Experts of a small language model: 28.9M parameters, a shared expert of 64 neurons.
Below are experts of layer 6 (counted from 0) of a mixture-of-experts language model. Rows are named router (the router's row for the expert), up (a neuron's input weights, with its number) and show model dimensions 0-127. Each number is 128 + 32 x the weight over its row's rms, rounded and kept within 0 to 255.
After each expert's rows: a language model's description of what the expert responds to; "comes after" lists some tokens at least twice as common just before its tokens as in all text. This comes from a sample of Wikipedia text that the model never trained on. Tokens count by the router's weight.

# expert 28
router [143 130 166 188 172 179  87 158  83 129 104 128 158 103 134 126 154 157 140 123 109 136 113 136 132  75 125  61 121 159 125 143  88 157 128 150 116 122  81 132 114 143  47 151  81 149 177 170 104 133 112  55  91 124 105 102 134 103 133 133 147  76 138 202 133 169  90  92 134  70 153 127 133 107 109 131  98 144  43  57 126 182 106 102 133 143 152 168 119 163 116 122 166 161 132 166 148  88 137 101 100 185 109 191 151 146  83 166 140 119  99 136 135  74 112 131 152  78 119 170 101  96  66 127 148 122 113 119]
up0 [143  85 124 119 146 178 174 140 148  45  95 157 165 125 150  96 159 137 124 115 175  89 135  55 105 102  96 136 114 169  90 123 137 133  51 169 126 161 114 155 102 145 121 122  90 172 135 180 122 110 147 192 115 113 131 148 155 135 127  86 162  88 128 183 163 104 209 143 148 103  97 150 139 132 200 148 133 120 124 148 135 183  96 153 137 140 118 104 137 153  97 136 119 185 144 105 163  67 134 127  86 114 106 119 131 185  99  60  81  94  96 146 172 136 150 113  88 145 121 215  93 134 121 105 125 145 115 106]
up1 [139 113 122 175 156 165 122  66 182 129 105 150 193 105 174  99 137 198 110 169  57 164 127  70 151 125 121 150 125 161 146 118 140 119 136 167 144 167  95 129 160 110 101 175 127 128 170  58 130 132 131  77  61 145  90  90 156 160 151 139 115 131 123 135 111 157 104 184 119  69 154 125 169 154 165 150 146 130 137 124  66 161 139 105 103  97 162  66 161  94 113 102 131 122 150 129 136  97 103 126  92 130  96  98  91 110  67 143 107 170 112  43 149 113 145 139 199 139 108 136 146 169  81 117 149 148 118 163]
up2 [144 172 116 106 142  99 148 121 100 118 154 154 139  80 120 122 142 157 117 124  87  98 143 121 192 101  98 125 104 167 118 124 111 199 130 164 103 146 155 119 108 176 163 123 144 141 158 119  79 114 173 131 129 182  80 115 127 149 117 167  89 122 120 178 143 102 187 135  95 183 100 111 120 152  75 111 106 127  78 138 160 198 129 158  89 131 105 160  89 192  90 167 188  94  96 172 139 154  96 130 124 138  77 121 130 171 114 186 161 197  64  91 141 139 206 156 163 101 161 132 112  64 129  98 150 129 145 133]
What it handles: Latinate word stems
comes after: "to ", "the ", "and ", "a ", "was ", "an "

# expert 59
router [168 185 138 144 125 131 188 147  85 129 109  98 185 120 126 137 144 150 141 111 153 152 165 148 137 103 148  97 197  96 158 135  78 150 173 197 145 150  93 132 138 134 140 154 124  82 194 123  80 153 112 109 160 142 111 101 170 147 177 105 143 111 139 154 161 113 112  69 182  89 176 126 138 184  90 101 100 136 106 109 189 158 138  82 154 106 179 183 119 144 105  90 182  94 112 186 145 120 139 128 118 125 133 112 131 117  90 119 180  84 115 115 202 100  96 128 135 133 124 153 108 123 156  84 186  57 131  94]
up1 [150 146 105 137 138 175 105 164 180 142 129 209 157 180 126  95 121 173 148 106 124 106 129 141 139  97 115  67  76 108  88 154  81 167 101  69 124 155 104 150 101 108 181 160 138 131  96 135 124 158 167 120  92 191 169 179 162 109 129  96 149 133 141 190 148 113 116 130 164 130 170 169 124 149 129 162 168 134 108 157  59  78 179 106  83 106  70 135 175  89 161 140 145 119 136 163 198  96 149 159 148 191 115 133 127 121 120 119  81 150 162 107 118 131  80  78 152  94 150 131 146 108 158  74 140 124  99 149]
up2 [178 177 145 145 168  85 164 135 114 130 127  35 178 170  90  78 156 120 140 174  88 136 135 145 122 114 140 116  79 134 113 126 100 125 172 138 127  86 193 117 152 116  46  82 209  74 118 140  56  98 129 151 123 120 169 101 180 160  91 115 162 140 107  79 107  72 118 116 152 104 162 157 160 120 134 144 137 127  70 152 139 163 168 110 105  83  91 149 138 128 151 108 117 125 143 146 176 131 171 116  93 200 120 115  93 143 138 128 159  65 152 130 116 115 124 158 169 124 140 136 145 103 110 174 134 123  80 133]
up3 [ 90 135 133 140 110 174 139 154 137  87 104 123  87 115 146  97 159  76 150 100 157 173 155  74 171 133 155  76 169 177 118 136 106  57 117 137 115 131 152 160 156  92 131 114  83 105 131 127 155  99 150 130 126 134 104 145 131 131 129 129  62  96 125 109  97 106 136 104 156 151 232 128 104 139  97 162 164 134 106 107 170  63 128 178 103 137 120 107 115 179 128 110 168 158 134 154 133 104 117 122 158 133 103 136 129 144 194 123 183 146 176  93  59  66  85 111 128  92 160 206 142 149 107 126 179 158 203 125]
What it handles: Indefinite article a
comes after: "as ", "is ", "was ", "in ", "-", "a "

# expert 10
router [174 112 170 168 173 130 163 187  83 146 147 128 153 110 140 219 182 121 119 115 147 179 166 152 134 135 138 143 126 141 160 122 142 108 126 141 124 141  88 157  88 156 123 137 109  99 141 162 140 146 131 119 104 179 112  71 135  92 153  80 148  89  75 146 146 160 105  94 141 109 122 137 165 143 134 128  81 112  80 124 229 152  88 133 138 148 181 159 109 131 129 101 163 164 125 186 190  91  99  82 124 125 115 159 155 138  73 192 140  68 129 102 149 122 119  73 157 103  97 168 120 124  65  78 141  93 101 143]
up3 [152 148 140 104 178 135 126 129 157  65 161 159 153 125 111 131 178 129 142 153 130 162 166 179 168 106 158  74 125 127 161 143 128 112  89 137 146 144 116 117 148 115 171 101 152 102  61 165  88  86 137 105 118  67 167 181 164  99 132 148 100 115 106 124 135  98 132  54 154 177  85 185  62 135 134 137 158 131  61 133 143 190 122 109 150  90 121 135 132 127  93 117 113 114 117 106 146  94 146  94  65 117 202 136  68  94  77 149 114 149 196 123 141 145 151  91  99 126 137 167 118  82 109 178 105 130 172  76]
up4 [199  84 160 152 203 141 113 131 109 124  88 106 128  73 112 119 130 111 131 147 124 108 131 159 209 143 119 140 144 105 156 156 170 119 130 103 167 125  50  85  98 153 145 204 131 128  86 138 114  92 140 165  75  79 144 156 126 121 131  99  90 195 110 109  81 172 131 116 157 184  77  97 103 119 103 186 116  83 128 156 101 148 121 218 155 155 117  72 115 153 106  84 121 182 105 153 139 102 120 165 157 155 141 128 159 154 155 159 171 102 142 177 127 137  83 101 150 151 119 161 121 105 145 151 117 122  93 115]
up5 [112 132 188 153 136 113  64 142  90 150 140 150 128 174  98 106 150 137  95 158  64  44 185 114 109 168 137  93 135 144 220 140  90  74 112 158  91 116 195 159  89 136 136 137 122  97 167 123 130 105 128 129 145 151 132 170 130  85  89 134  84 122  79 145 132 128  92 108 143 100 176 160 150 141  88 148  68 156 109 117 160 149 178 142 169  99 145 131  86  62 105  99 135 177 144 117  87 130 148  99 125 137 136  98 153 164 194 155 123 112 133 101  56 120  96 114 133 122  98 154 134 160 150  51 128 145 116 136]
What it handles: Name-internal word pieces
comes after: "-", "en", "–", "John ", "o ", "n"

# expert 54
router [125 172 159 155 115 133  85 121  98 150 130 104 216 132 120 154 186 129 144  68 160 165 160 137 126 121 167  74 166 109 189 122  87 172 103 175 139 201 122 161 105 156 133 143 115  95 193 136  84 171 124 128 129 113 142 120 204  69 163 112 129 106  80 141 173 146  76 118 157  99 127 134 136 169 130 100  64 118 129  92 141 150 103 120 146 183 120 177 113 137 112  73 144 145 139 145 111 115 107  95 124 119 114 156 139 184  87 143 174  87  78 127 183  93  90 116 140 140 103 156  83  92  92 115 165 106 128 105]
up1 [138 121 129 176  90 130 120 172 111 109 127 126 126 148 185 119  91 149 128 133 148  98  86 161 162 117 120 202 160 104 153 180 120  78 108  94  82  96 151 174 110 128  92 138 177 125 116 123 128 105 142 169 123 185 167 144 165 153 131 120 143  94 111  49 124 106  55 176  82  74 125 115 155 101  89 126 159  78  90 107 152 167 191  92 129  81 201  98 128  52 152  87 108 136 131 138 136 108 164 151 137  95 104 103 111 172 126 113  95  94 126  79  99 135  95 143 131 139 120 136 155 138  72 164 132 170 104  66]
up2 [ 93 107 133  91 175 139  94 148 132 160 118  95 136 142 139 158 132 103  96 115 126 165  97 154 110  72  64 127 136 124 129  93 125 136 120 137 177 148  63 159 193 119 124 185 160 148 109  98 159  96 152 134  95 145 150 132  67 129 181  91 146 111 134  69 101 120 146 143 128 120  71  86 185 105 130 134  96 112 113  56  69 154 133 127  63 106 178 149 181 158  92  93 127 114  83 139 135  96 168  87 123 124 129 135 128  96 126 149 154 173 136 187 130 138 179 129  47 118 113 110 168  92 116  84 164 162  71  82]
up3 [180 192 149 163 120 101 135  82 105 102  99 124 113 118 138 160 138 152 119 121 131  56 155 125  93  92  93 127 100 134  94 122 182 116  56  99 138 154  88 108 133 109 166 124 122 135 212 134  70 120 153 188 167 111 144 138 114 140 123 158 154 106  76 137 178  71  96  94 189 124 123 167  99 160 114 199 167 104 142 114 156 138 133 128 109 135 166 181 120 173 117  61 164 127 172 147 156 159  96 102 118 158 122  62 133 139  71  67  97 130 139 141 145 127 152 119 193  89 134 167 116 148 113 115 140 162 148 153]
What it handles: Determiners after prepositions
comes after: "of ", "'", "in ", "for ", "to ", ". "

# expert 50
router [172 193 140 135 154 182 168 125 140 148  93 132 148 129 154 147 163 130 149 122 127 129 148 138 115 112 170 113 213 100 160 193 126 108 142 132 124 163 123 126 121 164 124 127 127  80 159 164  65 121 100 101 105 129 105  61 160 111 180 111 194 104 100 135 164 155  89  62 132 119 106 128 154 200 122  87  80 119 109  96 173 157  88 105 160 105 118 166 142 151 107 118 153 119 157 164 160  81 144  90 125 106  86 169 152 145  86 174 114 111  88  59 163  97 116 109 138 116  82 149  95 112 157 109 129  87  57  81]
up0 [131 166 162 131 187 141 134 172  87 115 113 147 107 170 103 125 150  95  81 190 170 140 100 118  69 127 176 104 125 133  69 141 115 170 122 140 133 127 140 176 121 136 119 100 116 137  78  76 108 126 118 155 177 118 111  76 103  77 131 136 145 127 141 113 134 106 170  98  92 131  74 137  58 159  89 109  97 204 101  98  92 103 131 130 153  84 120 112 149 140 128 101 138 133 124 126 146 138  78 127  71 181 138 192 118 136  76 117  97 146 115  93 113 136 153 113  48  99  28 157 114 159 167 149 148 148  99 183]
up1 [136 138 157 167 165 121 108  94 179 139 125  61 112 113 188 116 140 122 101 133 145  90 112 106  70 197 172 121 183 129 111  94 131 186  86 109 105 112 192 142 203 128 131 161 121 174 135 151 159 118 187 177 127 153  96 110 176 151 111 162 118 155 122 146 132 128  77 121  93 175  73 115 165 143 157 105 133 150 142 136 123 112 114  87 112 122  99 115 147 132 133 122  47 115 186 128 146 171  96 103  55 134 125  82 156 126 190 141 163 149 127 146 152  92 110 193 132 126 109  98  60  85 160 140 136 158 148 117]
up2 [ 65 179 141 109 224 160 129 158 117 123 134 175 152 153 124  93 151 129 126  93  88  67 164 170 188 109 127 125 148 178 173  86 130 130 122  85 119 169 167 139  69 123 133  94 115 132  88 112  57 150  93  85 130 121 192 122  77  85  83 114  98 142 137 101 133 137 131  94 147 174  92 167 127 116 183 124 115  75 175 100  67 144  80 117 121 106  91 131  73 132 138  78 103  92 145 174 120 148 161 101 118 129 110 122 167  98 121 137 116 155 126 133 152 149  98 137 132 130 108 168 158 102  72 153  93  94 168 144]
What it handles: Head nouns after the
comes after: "the ", "The ", "a ", "his ", "s ", "-"

# expert 63
router [193 157 175 149 114 128 119 133  94 133 100 125 186 129 123 155 181 135 133  81 150 157 184 161 121  97 181 100 186 112 191 116  65 164 111 158 116 168 127 130  91 143  94 119  97  69 197 145  88 164 116 103 123 142 142 122 197  81 166 110 131 117 115 144 184 125  67 145 134  95 143 156 134 189 111 107  70 133 131  84 142 152  98  88 122 161 144 187 112 157  95  81 146 142 122 147 143 130 120  88 110 148 135 155 135 162 112 135 157 106  76 114 164  69 107 129 123 116 102 180  84 101 117  98 180  79 125 111]
up0 [172 147 149 142 140  97 163 127 147 132  88  84  86 121 107 155 129 141 154 126 151 126 138 131 114  48 138 193 116 145 183 136  90 125 131  71 135 119 170 189 161 140  85 141 143 138 137  88 161  91 116  78 120 161  92 131  96 194 200 171 107 168 114 156  93 144 106  73 152 139  88 115 167  57 163 154 156 117  92 126 130 138 138 120  90 128 115  65 166  70 111 125  96 116 138  44 183 126 123  87 122 113 102 129 117 124 190  73  87 129 130 124 105 121 188 172 118 134 140 167  86 141 144 148 150 132  93 107]
up1 [122  85 154 130 115 140 101 163 142  80 110 104  82 126  81 198  96  59 155 104 192 124 129 145  86 156 151 171 212 161 139 155 164 136 133  93 138 159 128 124 107  80 110 101 117  66 143 159 186 109 123 132  78 100 128  59 136  99  92 191 112 170 182 141 164  85 138  89 176  88 130 125 132 117  82 119 109 178  73 136 100 133  91  86 140 125 108 132 134 118  91 155  89 126 109 120 105  98 130  91 149  94 153 115 167 183 128  80 166  97 157 106 149 106 117 156 140 113  74 129 107 139 134 116 141 193 110 112]
up2 [111 160 136 183  78 160  92 138 118 135 119 133 152 118 116 177 125 120  91 132 169  94  92  85  88 175  93 128 146 132 142 112 106 115 158 167 128 162 146  94 149 138 131  63 116 129 149 209 104 151 102 148 152  80 116  81 178 114 124  81  97 115 148 181 107 181 141 104 165  88 144 123 117 152 176 120 160 132  94 183 163 100 218 126 177 136 159 112 127 174 118 181 160 146 102 123 198 143 141 127  98 100 166 157 152 176 121  75 125  77 170  71 111 152 118  82 188 115 135 134 130 106 125 114 176  87 124 126]
What it handles: Articles and determiners
comes after: "of ", "in ", "at ", "to ", "for ", ". "

# expert 38
router [157 187 161 183 134 151 162 132 115 146 109 125 154 131 159 143 143 158 133 133 140 143 147 115 135 103 184 102 212 129 140 148  55 107 146 170 144 131 101 123  94 150 143 112 141  67 209 137  64 184  75 111 133 145 124 108 207 109 155 132 129 102 130 176 186 139  77  77 133  66 171 158 126 215  97 112  92 127 121  76 171 167 130  96 146 149 139 185 140 146 122 119 179 132 134 169 164 129 103 111 132 155 132 145 124 119 121 127 131 121 107  85 169  99 114 127 161 130 112 143 101 123 133 130 169  73  96  73]
up1 [133  98 124 119 123  61 157  85 139  97 100 170 149 103 169 142 153 153 140 153 149 136 107 164 159  89 116 177  82 139 130 117 121 125 209 167 130  97 211 145  63 138 145 150 150  60  86  91 192 140  74 108 152 134  93 137 195 107 109 145 184  73 111 126 143 145 125 112 101 117  98 163 142  84 170 142 110 111  63 141 149 128 182 167 157 112 127  88 116 162  93 138  97 102 196 129 176 141 138 106 177  92 117 129 101 164 160 156 112 147 119  89 105 136 133 169 151 121 100  71 123 139 127  89 164 105 106 126]
up2 [140  88 165 100 192 139 114 108  93 129 139  84 133 173 164 117 175 222 160 125 114 136 136 178 194 192 130 171 139 171 150 165  82 145 116 125 119  83 148 115 112 151 201 142 144  99 132 140 116 151  66 112  96 116 117 148 158 228  92 106 142 104 100 163 106 115  86 178 143 186  74  85 127 143 133 135 107 130 129 110 109 162 145 142 128 147  88 114 179 127 103  95 144  68 153 132 159 134 178 146 144 152  68 133 118 164 155 168 159 108 104 171 156 150 141 155 167 146 138 121 155 104 132  98 170 133 119 113]
up3 [149 128 111 108  82 134 137 140  99 139  92 125  93 132 159 126  85 199  77 137 111 177 149 226 156 134 147 104 117 200 136  85 126 156 108 142 127 168 130  76 131  92  96 110 144 107 115 116 152 107 143 176 128 150 152 135 150 114 124 138 205 128 154 151 126  80 130 150 118 117  87 131 128 189 109 123 145 125  87  78 120 155 176 152 150  98  92 113  82 137 102  79 178 155 137 108 138 103  69  91 108  96  68 168 148 126 131 118 134 108  73  37 144 135 168 145  77 137 140 161 113 122 149 126  44 124 154  83]
What it handles: Articles and determiners
comes after: "the ", "a ", "is ", "as ", "with ", "for "

# expert 19
router [160 157 161 178 124 133 120 164 126 150 112  92 166 113 189 133 164 174 111 132 152 124 159 132 109 129 143  84 167  59 150 155 112  75 115 153 104 144 140 119  92 157  87 130 104 108 132 183 113 167  95 124  88 199  64 144 115 138 155 118 184 117  87 170 155 166  55  99 135 123 145 174 204 139 103  66 109 146  95 105 164 156 115 105 144 158 163 132 109 132  99  45 147 154 116 126 131 111 139  48 147 129 110 144 165 172  91 179 124 115 152  93 148 131 121 112 169 107 129 150 105 105 104  81 167  95  84 143]
up3 [ 89  97  85 129 151 132 152 119  81 151 155 169 124 180 123  82 131 123 128 114 143 143 146 105 167  99 153 133 144 126 127  94  97 130 153 119 146 144 127 127 165 166  80 157 185 139 140 125 125 124 130 170  66 187 112 184 180  61 199 137  87 149  99 113 174 153 153 102 117 130  95 130 144 117 167 142 163 104 131 179 156 118 151 149 148 139 143 230 145 128 120 117 173 122  91 129 164 143 169 108 131  65 117 103 159 170  81 157 106 116 145 145 149 101  81 115 134 133  74 156  77  77 144  80  60 154 111 200]
up4 [149 103 113 144 135 144 139  81  73 150 168 141 145 139 103 116 144 117 137 108 138 149  61 118  96 164 142 104  93 111 143 134 113 179 162 103  91 138 191 154 117  82  60 127 114  75 112 140 193 101  93 116 132 121 170 130 116 121  80 149 106 123  86  63 141 124 141  84  68  81  69 107 161 122 117 141 142 154 165 137 157  60 106  84  86 162 133 147 150 107 111 216 105  83 158  87 176 148 119 116 150 139 163  81 113 137 155 140 159 178 143  99 172 143 120  91  76 105 177 173 113 103 125 122 194 128 149 147]
up5 [150 145 141 136 109 153  40 148 170 124 113 184 110 190 164 116 121 116 140 111 129  89 152 144 102 169 116  95 101 163 139 119  63 149  93 145 128 121 157 179 137 127 130 107  80 106 102 146  65 182 121  83  78 134 137 158  95 146 139 110  83  98 118 111  75 178 115 130 111 160 146 162 136 155  82 113  91 154 116 179  89 132 157 135 132 151 105 122 101  79 161 143 146 162 156 153 167  75  95  94 125 147 178 137  98 118 192  72 183 161 153 116  72 105 120  87 169 125 155 150 171 125 103 152 174  83  63 109]
What it handles: Table cells and numbers
comes after: ".", "-", "–", "i ", "0", "% "

# expert 7
router [191 178 142 158 147 173 146 141 140 152  72 142 126 152 145 167 184 142 136  97 138 152 159 150 100  96 159 102 169  95 143 160 114 108 130 104 107 144 101 137 105 129 128 130  98 103 170 114  86 158  53  86  68 133  90  65 150  87 186 109 180 102  75 151 139 142  91 114 135 123 171 144 156 171 122 112 113 151  88 131 132 171 146  97 153 149 123 158 126 148 116 121 152 157 194 176 128  66 123 119  97 126  84 171 185 192  67 130 175 104  48 114 147 118 112  97 130 112 116 119 118  81  81 150 161 119  97 115]
up0 [179 174 147 114 122 138 139 157 124 145 111 117 159 101 159 100  78 144 142  68 128 126 161 150 105  75  72 100  88 141 134 161  97 172 146 133 117 191 130 140 135  86 204  72 118 142 132 116 111 122 107 123 160 152 124 133 104 118 124 128 124 121  61  83 169 166 124 171 118 173 118 101 111 164 111  98 188 113 138 153 167 153  97 141 110 111  81 124  70 163  79  86 117 109 120  60  72 108 140 134 171 170  88 149  86  74 113 144  86 179  63 149  75  65 126 104 161 109 131 135 174  94 108 119 112 151 165 127]
up1 [124 112  82 183 157 107 112 128 131  49 119  80  57 203 135 146 180 124 159  71 108 147 110  96 140 114 143 110 120 160  48 101 133 104 151  90 142 162 102  57 157 141  97 101 143 180  88  95 114 107 137 125 162 159 134 112 187 148  93 162 134 112 108 149  85 121 125 104 162  94 144 154 129 135  73  97 144 135 122  87  93 177 123 134 127 137 109 151 148 199 153 143  41 130 178 127 119 130 104 118 147 162  73 156 139 111 112  92 100 143 186  99 117 104 145  98 125  97  81 109  83  87  87 126 132 125 158 137]
up2 [103  85 114  78 159 165 144 101 157 140  62 143 108 103 107 101 112 120  67 182 119 107 195 108  93 147 160 139  97  70 157 120 125 131 157 176 110  78 181 176 119 110  91 143 139 139  87 163 105 133 123 131 154 164 176 115 126 153 136 131 117 161 100 102 108 122  94 109 112 108 141 152 145 135  68 109 127  89 111 120 128 146 102 127 131 114 152 155 111 120 153 117 100 178 241  95 117  70 121  73 128  88  89  95 192 133 189 186  70 110 140  59 147 140 119  90 131 118 148  85  95 122 113 167 117 156 135 157]
What it handles: Common word starts
comes after: "the ", "on ", "of ", "\"", "to ", "The "

# expert 42
router [187 162 186 165 123 205 130 172  82 157 119 128 158 116 215 166 199 149 137 104 165 163 121 123  94 104 143  73 113  83 170 165 135 161 122 189 134 160 118 176 100 133  80 154 110  84 150 116 122 154 117 108 118 131 110  62 110 103 151 116 184 137 112 141 133 142 103 127 158 137 159 127 127 135 112  98  71 122  85 100 142 179 101 119 146 134 156 130 124 129 114 110 141 202 159 149 170 119 134 117  92 152  86 181 157 174 119 140 172  98  86 104 139 103 120  63 152  89  87 140 139  67  86 134 127 138 100 105]
up0 [ 87  79 130 178 185 135  91 120 132  91 142  56 136 156  87 125 154 197 125 174  69 110 118 160 109  98 117 117 103 180 139 121 129 171 100 131 135 118 136  78 114 139 120 162 136 149 178 139 105  86 115  81 160 144 115 133 129 121 142 101 199 182 157 156 116 170  97 169 161 129 143 104  92  96 118 171 129 152 158 134 142 150 100 138  94 115 100 151 128  84 132  93 142  87 161 171  67 171 123 154 124 166  43 159  94 172 123 137 121 127 170 165 104 145 118  76 158 187 125 153 130 197 165 167 110 150 122  78]
up1 [185 116  93 152 120 160  90 133 161 162 120 141 186 116 163 147 139  49  83 106  96 147 164  71  82 150  82 144 168  83 149 146 130 140 118 151 162 128 115 132 114 149 138 124 149 131 178 138 124 143 100 160  83 136  75 135 182  94 169  90 139 107  96 119  48 124 100 119 129  89 173  47 120 130 155  90 162 129 115 135 147  89  73 136 130 161 138 175 103 165 149 135 169 143 170 145 131 149 154  86 164  50 132  95 124 109 133 144 130 115  62 221 112 141 157 151 107 150 108 146  92 108 110 117 126 177 131  99]
up2 [129 125 191 148 128 150 190 100 165 140 159 151 145 160  78 105  94 191  93 128 114 142 134 128 100 122 121 114 188 111 143  68 171 128 152 210 110  69 152 195 109 137 128 129 126  86 131  90 153 122 140  82  82 148  86 168  82 112 106 116 126 131 111 132 164 113  96 153 115 134 155 112 142 124 121 173 125 121  80 148 105 179  87 146 118 140 158 109 133 165 165 192 178 134 102 108 122  93  88 125 108 163  72 140  51 105 137  98 177 100  92 107 130 120 131  89  66 130  91 110 104 107  80 111 162 202  98 120]
What it handles: Proper name openings
comes after: "| ", "\"", "- ", ", ", ": ", "and "

# expert 34
router [195 198 113 155 188 158 155 126 112 151  97 122 140  72 156 162 150 119 158  72 127 123 147 148  77  94 124  63 133 134 169 132 124 130 170 169 171 129  61 140  67 158 121 142 142 126 139 187  94 144 117  87 123 155  71 106 138  89 139  87 156 124 114 173 129 162 105 106 140 116 141 120 150 147 131  89 104 115 105  93 145 147 123 117 157 134 188 142  88 143 121 151 138 171 171 148 162 105 112  93  93 156  81 156 124 181  95 141 158  69 114  78 202 125  76  65 199 146 107 137 121 114 101 146 163 110 116  98]
up1 [ 81  76 127 165  70 158 101  92 127  64 149  71 152 151 125 139 141 179  80  52  93 177 138 137 120 143 133 119 144 105 138 171 127  85 159 153 144  99 138 116  79 113 122 220 160 166 134 164 111 148 132 124 152  55 165 135 128 167 178 136 170  95 169  72 121  90 189  64 108 108 151 168 159 183 136 126 165 123 150 123 112 138 173 123 155  91 115 148 121 155 143 144 144  86 183  69  55 127 107 108 129 118 129 147 107  94 135 167 141  87 145 149 136 131 158  94 119 127 156 135 113 139 148 105 154 163 133 110]
up2 [131 188  99 102 125 124 136 112 116 138 174 110 141 121 127  93 140 197  95 116  91 134 154 131 162 155 104  98 124 116 202 151 134 199 142 180  56 118  73 157  96 145 181 163 141 152 101 145 138  98 147 135 103 152 151  69 110 132 120  78 122 165 151 137 148 150 153 139 158 119 145 109 118 104 125 147  97 146 130 159 152 140 219 192  98 120 156 154 111 100 129  79 109 135  79 130 128 177 115  95 151 152 114  82 111  87 198 135 137  99 112 159  83 175 190 152 128 173  86 150  80 182 134 117 113  79 129 175]
up3 [ 85 100  90 163 141 120 153 117 139 157 133 120 153 127 126 144 106 116 128  56 115  93 129 129  67 123 134  89  90  98 130  87 137 137 149 158  69 105 106 173  83 135 120  95  78 135  85 101  91 125 154 172 135 121  80  68 151 144 169 141 225 118 168 115 144 157 178  81 172 123 129  72 156  94 142  72 146  73 140  98  92  92 122 104 105 120 140 150 140 125 119 131 148 167  91 144 112  72  93 102 151 147 120 190 105 167 197  84 119 154 154 159 157  74 142  56  90 157 130  83 113 120 148 165 142 123 121 123]
What it handles: Mid-word fragments
comes after: "S", "s", "Qu", "Ch", "De", "H"

# expert 57
router [155 188 157 175 153 159 181 132 135 145 100 139 147 124 161 141 166 135 171 100 170 174 156 128  67 136 173  92 209 106 173 184 139 145 126 144 112 128 145 176 126 156 120 171 132  86 190 135 107 162 101 114  80 156  97  92 171 124 167  74 181  97  60 146 145 146  98 111 150 105 101 161 152 163 130  86 108 155 121 127 174 158 122 138 147 127 127 123 143 140 120  81 168 142 134 174 144 137 110  94 105 151 100 150 184 145  62 185 133  97 105  82 169 110 103  73 155  86 119 144  76 110 152 110 134  97  82 128]
up3 [102 153 110  89  90 105 139 144 120  58 102 131 181 195 169 146 157  75 126 145 167 132 112 165 107 115 100 101 157 121 122 151 117 135 154 138 100 163 127 140 116 143 122  85 115 108  87  89  90 131 189 126 186 142 134 138 167 115 150  97 107 143 165  74 142 129  94 116 192 105 171  81  86 111 120 165 128 159 152  67 141 131 136  86 169  38 155 168  97  87 150 162 187 151  85 105 109 109 130 135 144 137 169 161 147 125 126 137  62  70  94  95 172 123 153 151 140 140 118  74 146  88 131 131 105 116 100  50]
up4 [163 106 100 153 130 127 130  91 125  98  71 141  96 126 106 159 149 132 131 111 138 148 117 106 176 121 149  92 139 177 187 176 187 126  92  54 192 150 143 134 119 204  78  90 146  71 139 119 163 156 114  52 119  85  97 137 149 134 161 183  39 125 118  89 117 115 111 196 165 131 114 156 110 156 185 147 121 172 137 151 135  81 104 136 122 167 164 143 198 162 131 118  94  93  95 160  94 113 149 125 135  88 128 113 136 106 152 169 120 114  81 123 130  84 125 162 176 151 160 139 156 111 139 104  98 144  94 141]
up5 [121 151 174 143 123 200 130 145 113 162  82 177  95 155  82 170 155 113 148 105 155 169 138 158  76 150  70 139 136 100  85  79 179 106 117 129  83 119 193 177 140 136  96 122 141  88 121 111 126 149  97 103 177 134 119 161 186 164 134 172 129 146 123 103 170 136 132 107 131 122 180 152 117 110 162  97 161 191 124 101 104 131 167 137 173  95 168 104 110 134 171  71 167 128 160 144 106 173 111 112 120 206 199  70 118 119 136  87  94  95 102 176 144 129 146 112 122 105 151 121 164 178 144 191 135 119 134 152]
What it handles: Non-Latin script pieces
comes after: ".", "| ", "0", "–", "'", "1"